{"n_experts": 80, "d_expert": 32, "d_shared_expert": 64, "lr_router": 0.00105, "num_key_value_heads": 4, "norm": "rmsnorm", "positions": "rope", "rope_theta": 3810.0, "parallel_block": false, "init_std_qkv": 0.0729, "beta1": 0.95, "final_lr_fraction": 0.0}
Below are experts of layer 2 (counted from 0) of a mixture-of-experts language model. Rows are named router (the router's row for the expert), down (a neuron's output weights, with its number) and show model dimensions 0-127. Each number is 128 + 24 x the weight over its row's rms, rounded and kept within 0 to 255. Numbers have three digits each.
After each expert's rows: "comes before" lists some tokens at least twice as common just after its tokens as in all text. This comes from a sample of Wikipedia text that the model never trained on. Tokens count by the router's weight.

# expert 77
router:136114093154102156107155136095109122109134111143121125114166144133125115124140175094101135143128089106111112145119137140110139126108083116120138116149158177185165125131079128164187113131130087141132078137091156157160114138081106077138127128094106112166170108140153107136109140104094117110133120122128137118116094116113162164114097137105132144146145159169118129112135149103115088116152
down0:112122174113115117131109162123118116147119119133160161119126176128085158170099176059103103142115123110107090110147126112130157163164145156146123117134124104132108131139116117155139118106123111141155118129123110155122139102123104114133139132124128132122144119124151074139145118132136122155166106116123154135131072124165095120085118108140122087056074145109178142110105080119110095128099
down1:118127169138140119131135084159111141109147095118146126168143124123166080116106144159171135091145113139100132074120122130117126120120124118143111133147132105128119124120156179127109063200118097148146144122133175128113147100123108137113136115167099190113083144120142129160135106124140116104156132099111148117161112125117132108125140111130112109144190148097143087149163142127122093166115
down2:139121117096094133156130094155138134087134116155136116114095127126071142148148112148157113114094125138139143102150100121101092102136134130139138174118127150154121115104150154077157128122113169114156124137071143151194142166150151168144150139133135131077148171119110138139149130087116085148128136145142115149117113116105123109161103112075169098119134148125108114150145155109122173138099
down3:140122106153134105108118124132153110143138146095171120143166142131113123091118167097130154118118134147128164128137143099125109120129147181104133135137117173161141115155110138137089098126089085119103146129148117108147117121114177129099091143150141128116138093104109169092120128177143090095144168106140125074100138105134144136097109167136131123112157136198129121122159084140171144134084
down4:125106110108132134154116146093113099127130127096093145189134107102122139141125156130111140131115106099172161147102134131126136133107120158105157131091091108137134124110083143119078098122172157092079103134149159096115097142132158125095106150143156097099127118143124120149129127128148131145099099077120195121145127161132154144117150087165157145097157115101112166126146116094127097137101
down5:130136111083140106155129130133123113111124153120078173169151100145106137116112168086089129183159095144124110144166093119144167162128146103127151093096150100151161150084129162129112171132122115124132131094145085143107132153118114152098171143134138104128156126138120109120133107120124153133165098133166111089123142111132119136159132132088129125145170153128107152112136106087106081110162
down6:115145098142126103101149154118111100135125075158134149149132149136124119119146135121112119151143155153139140075148121160106138113091091171125116145155184161092103100082149095117109115092110106095103116125134157161138102149091145113101152110149105122131120117094119101143167154134068142128151128108150110160108156115149139150075132129182144114107111125133114148133105133096153170159144
comes before: " of", "s", ",", ".", " in", " for"

# expert 7
router:120106163113149117127112126113151140112132126102148170124164128127116161152118131080149141127078102121120155116120134112157100103135142138126044099140117174130152131113149106177107139120118180131122147173135119117130149163088105142086082136094120131110122118160151143145116144146130123142117175119136132083115148138136118179112089151166136128090154089183122120139149124102130115122153
down0:130143131131104108125144111129129114141124170108141129124123137154114152161072163127136150136111132146132111100112109103124172174118139111122156141122093114108105131145146114153134113125145143133174132146169171088079126102109136162158108169105125139127129124102133131152147137169128166152147099103149118137179115116135085062118166138138128143105126176118096077087118107070149138122106
down1:114100129141115105138120081143152130116147111116130102135134142126124105103116110130121110134089162137098179119105107169130076140130136125161109131129099118144192104117124134132143130132122142103124132156097138126186160106106082087149191113144161098138135104129187147103134101191112102080109109132166124099142132174107130130114092127102121158126115119101137135094116155134126133099119
down2:167118119110153129110126146142094139086135168150135123153107105103123102128124145108129158127097094125115136107156094140124118135113140145177153105065153151149088150135140147125104126154122139137178155104171079118149118114095138075160127095079136093110133103169107121146128116121113138133112122130132102134124138074181099178130136127126138126162136176124118100128135089130167147144147
down3:128154142113094130106115106199133109139116124168142145101149147197082137124124145118131107118121166119090117125096159094146145142101100120135122116145166122149137102111139163113120150142103121122122134096136118125127122164154137132142087131112096113150099093116138132123130145126135092195138107116169151148079112134163090141184114147099095113108093102154091129148156156140108116139110
down4:119138114127107137117094121091140107129117136148125105092116138088154103140127135153076136145129166115113113154091134130177123138144117148144199126149126120103104137148105099174089193133111179109121118121086117102162109138131174141116126116140137136137113145156108188140116138108151130136120077124078094079117113136157107150134159140100148130090116111128137106144133156124114148116158
down5:180123156151139135138123136135089093114123157145138128129110157121138126157139156078155166114150127123085123107100141127145118100080144137138146130123121072065167148129135119112135120130173165184141105076131139102140197131153123128119085111118166172129110109108122127118148126118090124110142084162162118103117095126162142099128145144103120109093119126108109139148140145116104139132122
down6:143133084083085097110119127103185172111118141136177116135146147120153118099139165137125122110104135182116129073135117120123119127147115108132175186134147148123145137115198157092123119116174117137138140140106125152149072103121154133149105120131126129133120163114126121061095118122103155114145093127145132150109118110109120121125127166111167099112100153152099124136139109121135105145128
comes before: ":", " |", " of", " /", "s", " zone"

# expert 17
router:133106109106183095098124121113141144091109173134120113158171114126127143111157121126136120177143119169114151153123132126129116110118104115127134166110147182134121121134138104088139127111143152134137157158142157168163097098133088129149137127135097130148131139203094134146121156119136136117145111116138112096059108113162118118142088142167117147109143105088152161176101114118100162116119
down0:157121140124134141079099118119155158165123141169141150141171107136107139109104174092141114164082138138104145118156132126135126151157112107112128128132151190120179078111146129144112125164090125127168114122115124123122092173108144163156090119138117132136117134140165125142158160163100114144117110098152102132144106147138139133121113106131130115116109084167120085200116158133113123153108
down1:129137092135122118166167159076119176120096101128089125220113162150101154134171119139140135127136115102174134150102130159094145135125142117112161087169131124100148140158100133107154108118151148103117095144174095143131139111127122134094105142154131134122099129178123132160149118145109135122087121068127115128074134130128115098137113113136142120122094116138124111134114133145129160109140
down2:119115166169128116124138143132132185121132131123147126140073129173133151141112105165158114122128118125134132123105085112166136103109086110138121139109088125097098134149087129126127183131123102185194103110142108142128138168107132124156122193143128136141122153152136125111128104130084154149144121120104114146118113069132117103145135139107127120122132174083076117146109107143140147123166
down3:166108144113111124138141170109123125114104115072097141131128163169093125162123119199135158065145132104121166106119124157110143090127158104142131120141130114137139166153118130114128116112179106153139109114175126121123128118167123110132185144131147136112138143107145140130147132117112084149149151093148122124079164176107101095148136179131130111089147156126114132134133134148099132140091
down4:151092126169126113135172135181136108125131106135121144078116100150129153154154124140132126130141133135157129164131148132155155105080098059138106132115143102123155127171109113100154170081111150119124128135137111133124072117145141110075118106129091125136118128151152095120120151179120135136126135102117118118183132148122147098107116102166135129109135084105099193161112133116136129128102
down5:116117184133101145147141138118132114097107107109127154115183162149154140096134094141142134123169138117157103155129125115126095152101114106108096129094140115143105144138118098123155110139132117143109112156176100139096133116089151150138165137102115146082136106131139139126139150176168166159110175125102131115117116136089114125169144158107184131128123103137134078116112094180163138097103
down6:125146152130144119120109108130116115080113153117191145134085139168134153076119133146172098144104128096137084122107134131096125085159102141181111107143129159126180143111108129170107098137103141152103130151123139104115139141143123089107110152162138122137095141134160154119150113091164113157155125115143084115099152149120116118132088141106121130149138145132141113195114126131147180136115
comes before: " |", ")", "–", ".", ",", ":"

# expert 30
router:139139131137124106091138132103107118129121105149146105137113162177153139123162135143157118154163101117086134125164143149117185128130129137135093129130085141143107102129103100130140123129132096109119167109150116138106098170152111082131137130137144129121119119127161165130100140134117139119117115146140136186149112133149171056171111112142119150204140148147117126185175122143126144125175
down3:167135139134143134140159137162091158092149130149137151135144136124127106105130136130142115162136083096119129131109125156120169157094127209130141103104176176135113124139155146098157154110106134157152147084106106151067183165149147121112151090096158113154099112119140168135151125107127142152142115108115099121114137103119155155129105137152108116151114153153134112118124153138122076142133
down4:138134148114114131147130132127090101126082125111130147131132130119122145143103149136137165082116172115134147171131186143107150138137105127163166152105099114127100104107166080133122107074152131149150107105105147112114095138161085115144175115162112154104140150126137138094136129118173125160115155135084132154088152123192117113110167128117143140161140132091137131136097130147178132154109
down5:140109131100116134144110137140098128127134134132141127082080163093165110091147155156090136172065142144170088171116120146131128106140107140128170073137128172067139135129148113152113106160132122117119123134097151112132093150120123120153165133141139087113130151118161126148108141127115148108089148172173135128139113111083120117113173118103142146113118142145163086146144123094129116130142
down6:149094123129159128088174119115158139116133162154160133095118101130140110096112114126121130146124163118120116156079115146143150122107119152125121134129142100109140147121138101149146144128119106100149134142132105071162090145132188122141157126142093158138095097063185149154121117125141134113159136126176152096117090130060126149092161109116121132098158175114136113135102110148112129125115
down7:136139130150129104134161147115134084075127149112129148138149146127166134118164112128168125119124114112137137117105101123197123165137119142136119127162137148151143166129196120125139160110156119109122131134125065107153151155115161135105112129080059117148139088159160154117113160157118132118133136144151124114122162122131122151115112141160128164143196148133107104129137112138109073145109
down8:167080138108115162121113119093131134122121123144145094128173100143156126097093098136097128114196129121127109189151150163110140130168097127131113111065153125159125081128088107132086157185119131121116133119147133145100110142136110121107120152130141140115076135099149118157117173141159126141121124154162104131104103128121128152100112156143119133106107116110156125098108108162161129121154
down9:150150192127098150175166127117125120113149158131127114104158136114141100138140099105124153106101102092121166100147148132170137130194145115135138147124153144096125151142166120151153118148145104145144084155158098100118119116126113120144138088104127130105132108105160098096150153110105095117111111135162125187160090123081141150123150097183139136147127146125140119154142103130106147142164
comes before: "=", "|", "-", "\n", "\n\n", "The"

# expert 59
router:134112102116138161091143124146152156136130150133135113127092111124104158133133150086136114138120094122136123118138085149126155167128151164116132129118070148124115153108146118123102118132148107136148184100142123120133124106128139117116149124105126127113151144093102115128137129124123183167108153142133147126127130136131123138117160153173149094121160055141123101145191112123155029120081
down0:163111139142161121143115162154155146139137182119107108105115171134111147087149099186125130130131127136129160114114111125121124121130132140168136138156110099105139150141186127099079147065060112154154114101125156089154159108111132100134169135148146152128124149103131155129152117113148157136109128131141058103119157121115110149163133152102114123110131137133166160131100153159134120134122
down1:110121084167116148138107121160134106142139138142080169123125131156136134114105144159109120136092088150076137119139124113101162138098100080101109101125136118152147112149116146141136113181142129108142150068142084110107119123100109124109117112104117143141148141137128169145139104106154135114100176117119146100120084117164109105124180098135101125169084151086129109141122147101126102078123
down2:117135089137169107129111111133150100116127128110105104148144117103146120145125135113114117108150110159151111126118147055121137130116138143107123120083071123118114159170141137112144100136112136145142086100185133123124160067116126112107133085090106126101134155185144160115122110116112131154115105126115144083087123111097167109121114094140123160136124157089150140138121169175133081134145
down3:136174141154137091114140136101138110094099141093126110125153169099140162147139097143139156130160101159103163149128148131161128102128111088122136159150149087169125069138106103146120110120120152150174104123111123142117168117111145094099132085115094118154157131164101147154112092133133118098075145080163170135120090098123144137126114141139118120121150133149142124160120123123116172157152
down4:068139126129103111134087149095147117116131100108110166132140114165076102135160151079126065104117136127145129121083117146132114143154150109094154120135122168115122139128136082169166115138154133107137119103125130136123129108156150079113138095112141144088144134111173125134145157108118074107124156144103125157117145146090135153147139148096121107101148158145087108089120152131158157114107
down5:170132155121180128135109102177115099112110167113155141108115120153133155119143146136116135151131168141129128168120107157113103068168099148109090151160153111078145126124134137159135124125122099151148182078125138137148107119122094136120124132132154105107131112119122097164142127126124117151152176065114100113135114142126112127162142123099087172079160129116102165137117128125126118163150
down6:128164138110151098132159117133130127140112102136133134121138125138112126145109144137156113144192163102149111084138158138118142159138101141159112142107111101144178154159141144131111102148178114139141142127103168126111138119131101134107154129085083144070081121113108118105125127154191171126136117120118103099146140102125101163145140127112106153155110131110116129139111159189142053116122
comes before: ",", ".", " of", " and", ":", " in"

# expert 35
router:161093120127090109126122111099179108100113149147127119122183083134102119137145105136088144171126116120156124161136142134158085108137100110143101175113144095136134096104127141128178113094112093154159150122138147126147127107105133106137150143105178108115119162173143119144146109150122127142165127127151133093129114101147141116150152103161128144154169150100094190130152148093137163116133
down0:118131089141189121117080149120149155113088153130129122091192165104097125110121120115103135134111111141142117132136107106148130104119134134196151163138115146121166119150124116124128131104097101120131137145104118116123123149141140164132145133072119132125117134149182148152139127109182178119142147091130117117105144130096111169127163149107153068133177144125136113158136151119150176139139
down1:062143152153130082123131124132105133084094128093135083138130111128113122143159141166131126096106133108139157121138106130136107137132110121083082187187167115128146115114120155110146152090159123149130141158104138139140178112107123108133157098162134089144091160141115140091123127121143118115139138130135095109117150136143142098153132113101151139139173163075128158107108140107127177124105
down2:149093127122085136157102113138133173124124084120132123136099142090170105137103119151122133091177131131138144143143147117143134079115108126137137092099127114115147119151132156176137124182120091118165094132086152097115133146109084100143158154109123115145128107113127087123111146121144133086104092174168167139091120124112164087145121150102143114112120150096150129145107170136122117138175
down3:129143092130155149107139161167112100127101141133121112108165128145130138165122155153178110108110132137133103081153108156118123169158129156096156166142150098125158151179137162163111166125143116144122157145105104118129130135125132119107111124074119176082113171117152122151142137122134139142151103122099065130165120120149140154131133125101140100152074103145097117142115104124137100096088
down4:153117158119086132096125142121170103151113123154174109136105069122137117161181140116135117110178118182126129169128123109176142140121143099110097112153141114168150112104110136086104102112121123129170127098132139113149138191103144141120148111154123087099161144144136113111123133127115098098127123132184149128158133149145134143138118135147143104142127122163113124113135108068103103141080
down5:147120125132171170137099153108143117156097125145110116123110087092145115149150141096093133103139173130143103151092137123099156121092149132117094102119125115086104104165152079137124108143160103121141100105096098126103109083145155146121167141134102109095112091141162169116120120128116133079130138126112132161149090098135106148060085110145109143129116111102111163139124140130100113153145
down6:154142129138174091145097153109160146105123155121066133149121127088119091157133156115081121102114140142114140136157127094151105168146159152118111130134092122176127131119113158150110124142142127112152144155124124095116095103128140142163113103111109135101135141129095130156155151127132140179102143165138142065098145092134110179103170108120138131102105110120164140173140141143082098125129
comes before: " |", "–", ".", ",", ";", ":"

# expert 8
router:122123133149149097080132135090151122123121148142118116143099126140135116109133108123101119165142115182139135184081159124137124117098119101141118170136142132171100107123155119106140133175134124130120147123116145076162160113131112143166184126086095129133121081165113124124091126128135123110156119145116167080133135087138113097150149071139143137102154135123146180151068116114136117124125
down3:098126140160083118113096082097159126127138099088134180149143134103147112110134111136099107153107129110139118137118127122130074128079131160090140099074144136133088119080107159119149084114091071118100112130162134108140137123110139101113103147144117094130147138126096079127133119160127114077123112117155145126129129146095107118136099094124121076108118127139136159108130107140126118180139
down4:126139115154143119120088161113155114142122119098159103115138115128158168155141136122094159137144087145115146129146087120099132147137102135142128119111122163143113138156082141130127086153141151148110099174125063117137135175117158184135108110122097127102112122121138112130178173158117137128114119168158112099105114073110139126150133170137116162181107105147080119088131119128111103119127
down5:125137094126143121111116155148105204117133131141145112137096129149125178131131095130179112105132142088136111101143102163116148118139109131138148108149128089122131187128146152100099154117128115120087165139158106139149151131123101141135140077089170104144102134162101144093147135150133105109120085109124129133149122129127107090160155164111144070145092174112119111122091131125161111152124
down6:101136116114095160134116135106099116147120114089123124161147137110105144132122081135155108150125127127113162193096122132104099141128157148128148137179131081109099141151098094159194183143133121136130109119114106149078090121111100131134157143151177168160119152132137082146137113154102122156152131087166116137151115141109098146140154129075143100136140114149124125144130119138130154134104
down7:143150130116142142161163104087126133123099141191108118130129087129103130123137111131144155117133130091135116108092094108099109115150111134084188170135130133074161096111108160130125112147140137163133119146161121148131107164150139114140090150149135085129124107112158120145134128158160159135133093121097121152164166129091129125123124085136084139110129151142119165117101121119116099069178
down8:107118115109115135124140130103125101128124137096136158115152093116120123157176129140121116166135141119089143109113114139136127071139099128107120098148137148174123109140147103103082112110157116146093115050157156132129183141098155093115120145153124155120166167133129171109095166125106114102140109140114101154147171084117110147125118130106132104170135111111086165129115122106102121091159
down9:145104116114123170135155162177133141127117086129169169148125119103118130139128164096064129053158130134140094152091149111156140151096119119149159141082108117110115120154146110129110144141152126155156119151107079119147128114109138105130132117108126125153130098138162107175131092133117152146095155178143158151130098139105148128126157159163133119121155102121139119100180128113107102119136
comes before: " |", ")", "%", ".", "–", ";"

# expert 18
router:144136132145154147117148118119115118149127126143106156180087126125115158110117139087113097139111156084131106123128133133142145134118110148107157102086105126115098158121123167072109115134150150140144134120185140103129163126146127113164166116103160110123177160172158118135157091105147137139083153122143149131103128144133124123137190102162162145127161136173124131144168098145119087116083
down0:167143130112109137115144124141107139145086149163086156117138129098111119137123131117114157128189116164165156126165125133150101104118114143117140158132158135161180136112136146125123104082155136131165127121079102183120127191138127086134087125116187128132151131145108107142124118148117138124159129128143159113086100123123146150175125114106139115133117155099141088135100096090088112144157
down1:149107154136160138074122131140120096147164100152146119110123123144118107133131133133144163121152134144163140149128130164123131129153123127185142113121100109105120112146124071117159152105157125132160090089128151151124143111109123165096149104177065127132132127122164112134114082111127148159166116131141118102147125174146104096133139088162144109138127140070161130125132189115172138094131
down2:134141140069139116094127113122090142138126128159124109159133160140147144080147160132095111168168149100111094138145174106117175136148120134121118153126172151154159135134115097120115109126156094079118129146148138129145103101155107157124139149134143128096211122124091121133140118105128101102146100152096142132169103190127099132118120128136148140163135112113160114113130087154144126156127
down3:115095080165130152122136147117127119128168104103117108105117098094146145108155122162133146150111093162116126095113100109140175145100074133161119144123129153127138120098112157119141121140114152112129102095141101101139166135094100101145114127105108151133146129087103136133138130122114111145116158063104097132084109107075129162113112073123154129141112148081148100097125128128178105130161
down4:100158097150123144133122139119134127090120137121184157121162125128138123089138136135158114146127116160167123134150109142156152149163114133152118096120147151112113159112122144081116202121137124138098162129070107118138117118119153172104053161097130112149149110120134112134141149132124141160112104147121123158100124144134104120161105109096126111158108102154087106134153144092132078115080
down5:126130133125141100129154127147112141131115122116171110110099174127109141185123118128128144164127079129161096110118104139134099108111133082126097135122115085132187154150132126109120157124131091116152162113112146115143067137091148113101105126127137105123155139115092157079113128122097105133156129073104132129092095106120179148189137116102082118145119111136151096154142097125100130119135
down6:103104088128130112161187145153147110104164095152135131133124084123158100106131120152132177124136117131119116139153146127126118134160154168105108143126097126088132096155122146158116121150128079157108121140105155120179171119113138086148132132103133114133142172144107109154107121152091160166191154121141137140139142104116164189161104113123100105123142127136111119103094102110118111150152
comes before: ",", " (", " and", "'", "\"", " de"

# expert 41
router:099160136085104096129111109154135141107108120160142147120105127141087134150120109109162123144108150125118140100138135141205145158135151109110074134129107116113129115092109143112166135095145143118150136103139096102125085131117120126103143133131155125130147153185137145127117109114066135154124145131141125099140160072167179145126090108159136087101150145178099075120127148117141127123123
down0:119112146121097153151125139186163160140107079151110110115115136109144093135108152112125125111182111130117133131176140151093127164150191105117163178149120155097097121116107136146109091128151099193149146136120143156135110123099137132130158155141156153119119118136144075139115169097112103153178140101149145113138122138151125107154139149108101086169117108128129122121156129143105116128134
down1:122128145095134155108128112111126149138109179172124096127130124097131096101194131128143128132116210133175089124127132146141118152153126148138140136106121088076131123168155124143127093142158161128115118126125164145113112125133152147164142132134145084096120133113143080130087118132094132122120162102153154090131147135116147119108114121156163082124148110125117089129088169134137174132113
down2:133159122119110152157107135119161104119123119135121100121111118095147142185149142157102133157117123132095081117143175135119108117144108164144109151104146147129112132105149137119092097090127108084152126183140157147137125082082079158120141126086177160145115128176159166123092098142151089114118139118107116123161159123123128132119140123109141150122090138141148138146102171167122151091121
down3:124149126124155140147125147111116159146119132129101086139110134145092152145136133098115115144130086106129149133160157103116168128107177173090133140137148105124143150087104147152161115162127152107124136129117134138116164101109153113116137141105110113042153158144149170126167118143139121123113117116158112093159154082120156105095128130111125138063141101142118188136118159135152109095101
down4:144123129133115138153136158122094188175128118068104147108132100108129124130106138122117123123143124156135106133143135176116122099122128129148144124064131144079100166129141150146117129139171106139087166132105129139126152139158083136153166099144103141141136106089181100129163123103112108144150146154086114126145107131119105125125208078099134138156143132134165140110134123101112124135136
down5:147113121095121146152113144116164112144152129124079136124143130117143113121108130103092156121189122155137125103102105156134075142162113148147139123107086122101126136137131165123112130147153145115130116172143124102133130131157149181150164123138116176098172073149133135124122108121102143096137100123187129147093073174137165141161155098161164122091122129134123105136157099124134155120119
down6:143134156126093140149108150152147123109112111111091098137159144145117152100138113148126191094093111076129119105126182141151161145120121147112127128098158137159127135126163124140111151174131119137165096191120147122104112121057118141133085142126129119159143115175122111091161097150158112139113166120115156139126101166151133140113112166120078126118154151117140116101137117107115106149118
comes before: "-", "|", "\n", "  ", " Animalia", " %"

# expert 58
router:124117088124103165097134135123143129094112085120068160179135084120129143142105146111099135134144072092154151052126118145122143135127156141120105145142151147144114105108114153111154155141135114091119098119087090152112154167132091125090102132109108117162140143136118108112135144161171105149139142130138170079148146151115158141120109140130146125099155115136125123121154150124092135101163
down0:145167095115121132126141139081142138088134156127129123134174113129083124111134142139128106111131094135104131102102101117101136141137167113179094109126113105166131123175132155104106109139106149140089146170132092126109138090135144127146141117077128144116121159138099147146139114125099170131098071102118177084135165153102110142128124103097134103123180163101157151114142143124116177126156
down1:083137178080149106133115101113135138108131141147137119114183114121138144085093098128120147159100081177100169115106133132146135116118118111109133142109124112148109124101088142109093102121177147101094148136165068114153093152103158130152102153131116112119162116112112134114099125108181120127119149135131138105131165159148116147121108142123164140104170144139099110151124117145115087085142
down2:141129057141149145134147176104165117107143136100148169114100142065165138098157129120176102108133116100131162135178118124146106159124119122110125106131167145100119135104141158112090148126115159118122123134119148135136135137095115126135117130079136102112117102130136102098157105120108109135127172110105134137145170128130120120124115133131157201162162119135149101152126099088128078153145
down3:132137104087150120162132149149176142145129144118168141140115129108164150106106094103106138111129121165166093155143105135155130153127149116083115170154185145105132112142147103107135079132135133117162122129089136082092105138126082154117108153084096153171138122148149152143141114140130116116158108118152168172133131123098087098128080137167146131133102146148123122101147157130137144151153
down4:163141186179130136135141110124118156116160110126143090124121091130113095120163086126144143139113135108196126136087144138138148158147130145123158140091127083136133133117078114138120138087147156168087150099111152142124127137131102134120113108132149074109093103147115115104127125115150069191132098081139113125141130146108091097146154117096125109127140162114119118126120119121154160117112
down5:167151143124110116111120161152134099175155119147097156106107123117087151126139143163142128117158170123163119150121080123144157139149135103134125107196136169141106115126137127109140149120135139115116152115110093139108099158135172122138138145135192135145126156113107154150096151149122153118148167126135126102115106098170163131099154141147111103135145080108134102144062107129143171152100
down6:134144125115119113115088104149158077154136099126117151104120067146119134151144083123130154140139134160099089109101151144084099083138159117147170138156103108167171100136133140087151117085126129115089124140127133174120169151144113133132120130091143131131142116145109140098133167183121119156120147141091116153108120120053126107123174107102131120144131106164120132137120130124144126106144
comes before: " of", ",", " and", ":", " in", " States"

# expert 27
router:120136176128095162127136125102127100164111131134101098108106165203112127123151137135168123124138119121102120132133149134121154112146124081117120125107103127159114110128108146155144149094151118106136151137113110094117109101126094107134152134108152138130172111167147150112068152116060163099117143151134144154149096126171187123116134129147147112129131164154120134152116156135158164122186
down0:157131137179097131119162124105132140137139098141121134141083136135149140156164123086103141168100138182134066113111110159122154153160148099149112129144099151103121138094120129090156137165133133142125144170101106142130090176136129132142136112126175084159125118088150119131111151097094120096152123126089118127179125156125139108101133119136122106096071133130133131128134183108143151127121
down1:162105136204123179146128120152103122107127129111120150115109136110122124128117147118111117100148123120138113094129132135117149117176109099140118140168170113123117150156091112107120141173177122124135105105090131078087128095123124139106128125119118137119089115090146107147108072142111154097132095147136063117164175145148122144129142151101126167138114130147145098108164133098117143175152
down2:126134153138127133104108147119110134142147101104142105176150122128127102108137182138134135124136118154097153164169134134064094095132103142122131167102123165151087146150158092109154148129170148168094174095136127123119130172127150137126089093135114146104106120148118153117150116114104100128142131106127104165085052119119124142124113110097139115115086142135148130117140125128190103125120
down3:166164128114099091107133150116177124160102129104102123142134137118148145119148134110142144170119092134131114139150192127140144165199120095145125099097144148127118166129124103103109114147087118127145112138138119160097108152145105080134140135155149117144135127102148166094093135154120099141116132150128151117115203121146108111131163155158185121123117122107136135135132155139137066118142
down4:081127131127129100087118145140119074126138137156135145127098122140128104117146129145121151138140133130158094095167102120137115118157133152135132147164149131132085104145128102108108106069133150108116118162162085125076134177134153130114111127123153120123095125143109122155152129156130127189166139150128155200101186108111130154137082094138113149126085139130130168119104108107122121100117
down5:098144140098132125141169113114128108116140140153139124151066124098140157104139141063116120146139107140147110113117088105127099083152124132126116124152059110112157132125073126131133104078149131113112110118099107127125154145148118150120122119162095104138145125106169108165108128091089116114107039138144124125122165132092131156148121112165157124158112146125136141148105146095123130109136
down6:071122141131083171094106151130104161143109160124138127083110135158102140136136123111126153169122105135160142134162157134151148116116169068141090131163164104122124124111116115095130158062137131114187138095120134155108104160106120155131139130142153119133105174139127071149143146108123112102138128129122094166161141108114153112161116128138138086143147128137083145157127120105129126142119
comes before: "|", "-", "The", "In", "=", "On"

# expert 33
router:103131158114166083136150125128116153119130167110147182066107147145112126126081137069155112135121159105163166181120139092139106051120117123136099109120164144057099105130130163087102135141151144124135133143149115104128129103158150136141128113131162129141133149132115105153135146109117133126095135113126133105106151152135130098166106147114113127104123139151109127124114163134161150099111
down3:115119142128077123114145117128134132186122125134152108169086123144146106127151101105165142136094139099138124126101129132089151108151147108141088141182143112135152080124146107147140132128197161137126119118129123122171086120137176176124118119126129100146143150130142141154062149082152113150084130124124110141145180132121116104136161099128116125122130115115126112129129130179145181117102
down4:166161157130155138170123060137117135131130158139167133135116107092121134137080138094092159131138121118128095168123149114174156155130126154105075113090133133124100118122096092177086124121147147120146162118129131137131146139118084114110128151112111108124133141152141103140143169141133128123108056130134135093133132109137135190120141131159152142105136104156101116141144078139126150152105
down5:138120158140167098161154125140155105124150079159110138101095133133157155142157094148153091115102178211148102124151106134123109110130128106178098135085142164151159115129123158152118107120155176072129105101111114133106069120128097087127123122122129109122140127136129094135121116117114158096118066137146145146133148104132137145129115118142146141113132134124160109135126145145164141117139
down6:119116172137140120124136128123120104104152120123150165104127117130139133142067102159099094109132126111128125152115168107122137130132149165132137136146104102147124112135139163133063150148087124146118118164193154137165126129093171117112124114191131183132120113169124151132155102137135144177099104159150148091157151138075106139140137131114128125130106110154154151121141081142109158109107
down7:107154107131124132110114103109172102131130094137141063122130120103122147118144104118155152116110116155168102112145125131169101114158158148136127140116101183159117159110095100140147103159136166122153137169141171128105091114129108170136153104145106119122130152134114164092101140098147087146071152120197147113146109152112120142084146106130146147129095132120153133114131139147147161117093
down8:135090111106141128105113103143104090108123166125102157140111137143129136137162148102169140135100137140133157120136096174144111055133118089150133123116145124127111108094126164125101122139180107102122088119155079129133087153088159141113104128128089107129148146131152086146109108143113120159116126089147114120125131109117125135173135101125146134101112124161075175158092125091102154111092
down9:138111110149114096123148120115144153080135146151125151125148166143133149142157119087121111103153135149130121146125108132125134099121147078114128117111102147110156151119085060136134179129070129141109156111044117134108098128142131086111154136142136176174131120127135118129140149107118135056098147134145131113132145125119133103110119115126121137085106089115120105146105139121134147113190
comes before: " (", " |", ";", "{", "1", "2"

# expert 76
router:139133123150055192152149138151166114171178110131135135080131145117128119136122132141131144151124135114106131130085128154107135108120133124159115125129170144142160162112170088109107122156131123133107147111127115117121135111098109179137132138109131112134131117122141136133165151158114126088121108163133130159151071114135132173063098130098116120097097087115086118151169104118112107132094
down0:107136124095201102116094152137153106120135121119107124102136118112141127114154136133143163172138128125152136082138079081131104104145138149114182141178146157144122152107134096133158150155132148096113166127133150125141143141094155125134172107105116122160100142171123134142103175091086100124135122155139097152135135152134131156100139182073142124158131161127139099124139148124119107154133
down1:125141132122152112154119161136146117160107126160086141095139153123134132113108153129153128086128096144105112146148096191135130122136100127147097171146150124102134175134099107144075118164158144115154170118082113149119104151163159113120104123141123113151111123115159137139139162091127122138107139127123136125100155116185114111152179093118111149172138094138151101171181124129135122116086
down2:126118134148126138073131127153119117134100135136137136169052107152135124102136126116158160071140099135137133143149156136143108115092170124114183160135141139055156139155146107143122126121122108159125115135135121109123102183122139110102155092150169135116122138142171145104133107141139139115155124119155156125138100074152113133121123165120144147122126144167127105127084115181107171132127
down3:090089104124142102116120116128146172128079109118180116114157137125062118128121136108142145077133118146132164133087174100169149125164140138137110106124092161123132127109101148123117149118092149130142162154100128130142118116142148166086088155157109137139118136122118095135158134116126105161134144161183127127093148137137142162165109182178144119132142158101116159118154126112137149145121
down4:143134130138113089150149112113150097144175170150094103113169185168098128090159152116155110121088132153174148145135112107166113087105109108122137177159088125131101136144127145149140129109138145132142118154121116114110095118141130101133117114133115147130152130144124071121095158110114106144144096118131128062082164138102102071137147099144109120127137119122164141139116133117143112095104
down5:131156117123126134158144121143098109096164094147138136118165088110131098169085128153113142080140153104126142112124100137141132159120144142101142131149149129115142092112083155117141106151155149160140087134112110103187161119160135129128100161151136118107114133076117131138146152107155083112157120199129169133106133139152164168174128133103131154118113126123118122125116159169111095142160
down6:165139144137141140158110176151144147153127147149134170122088128130117148140109142170139116106095100148090082138092129081163112134125158129098075106131102134141167170115096099139072136144135110134093079086116137148105135113130119137108097121123106154121106135141115158127112136122113110129138093153139114157138122115147122150107140134095128143081121142161090156198133130100140118167116
comes before: " of", "s", "ed", " to", " by", " in"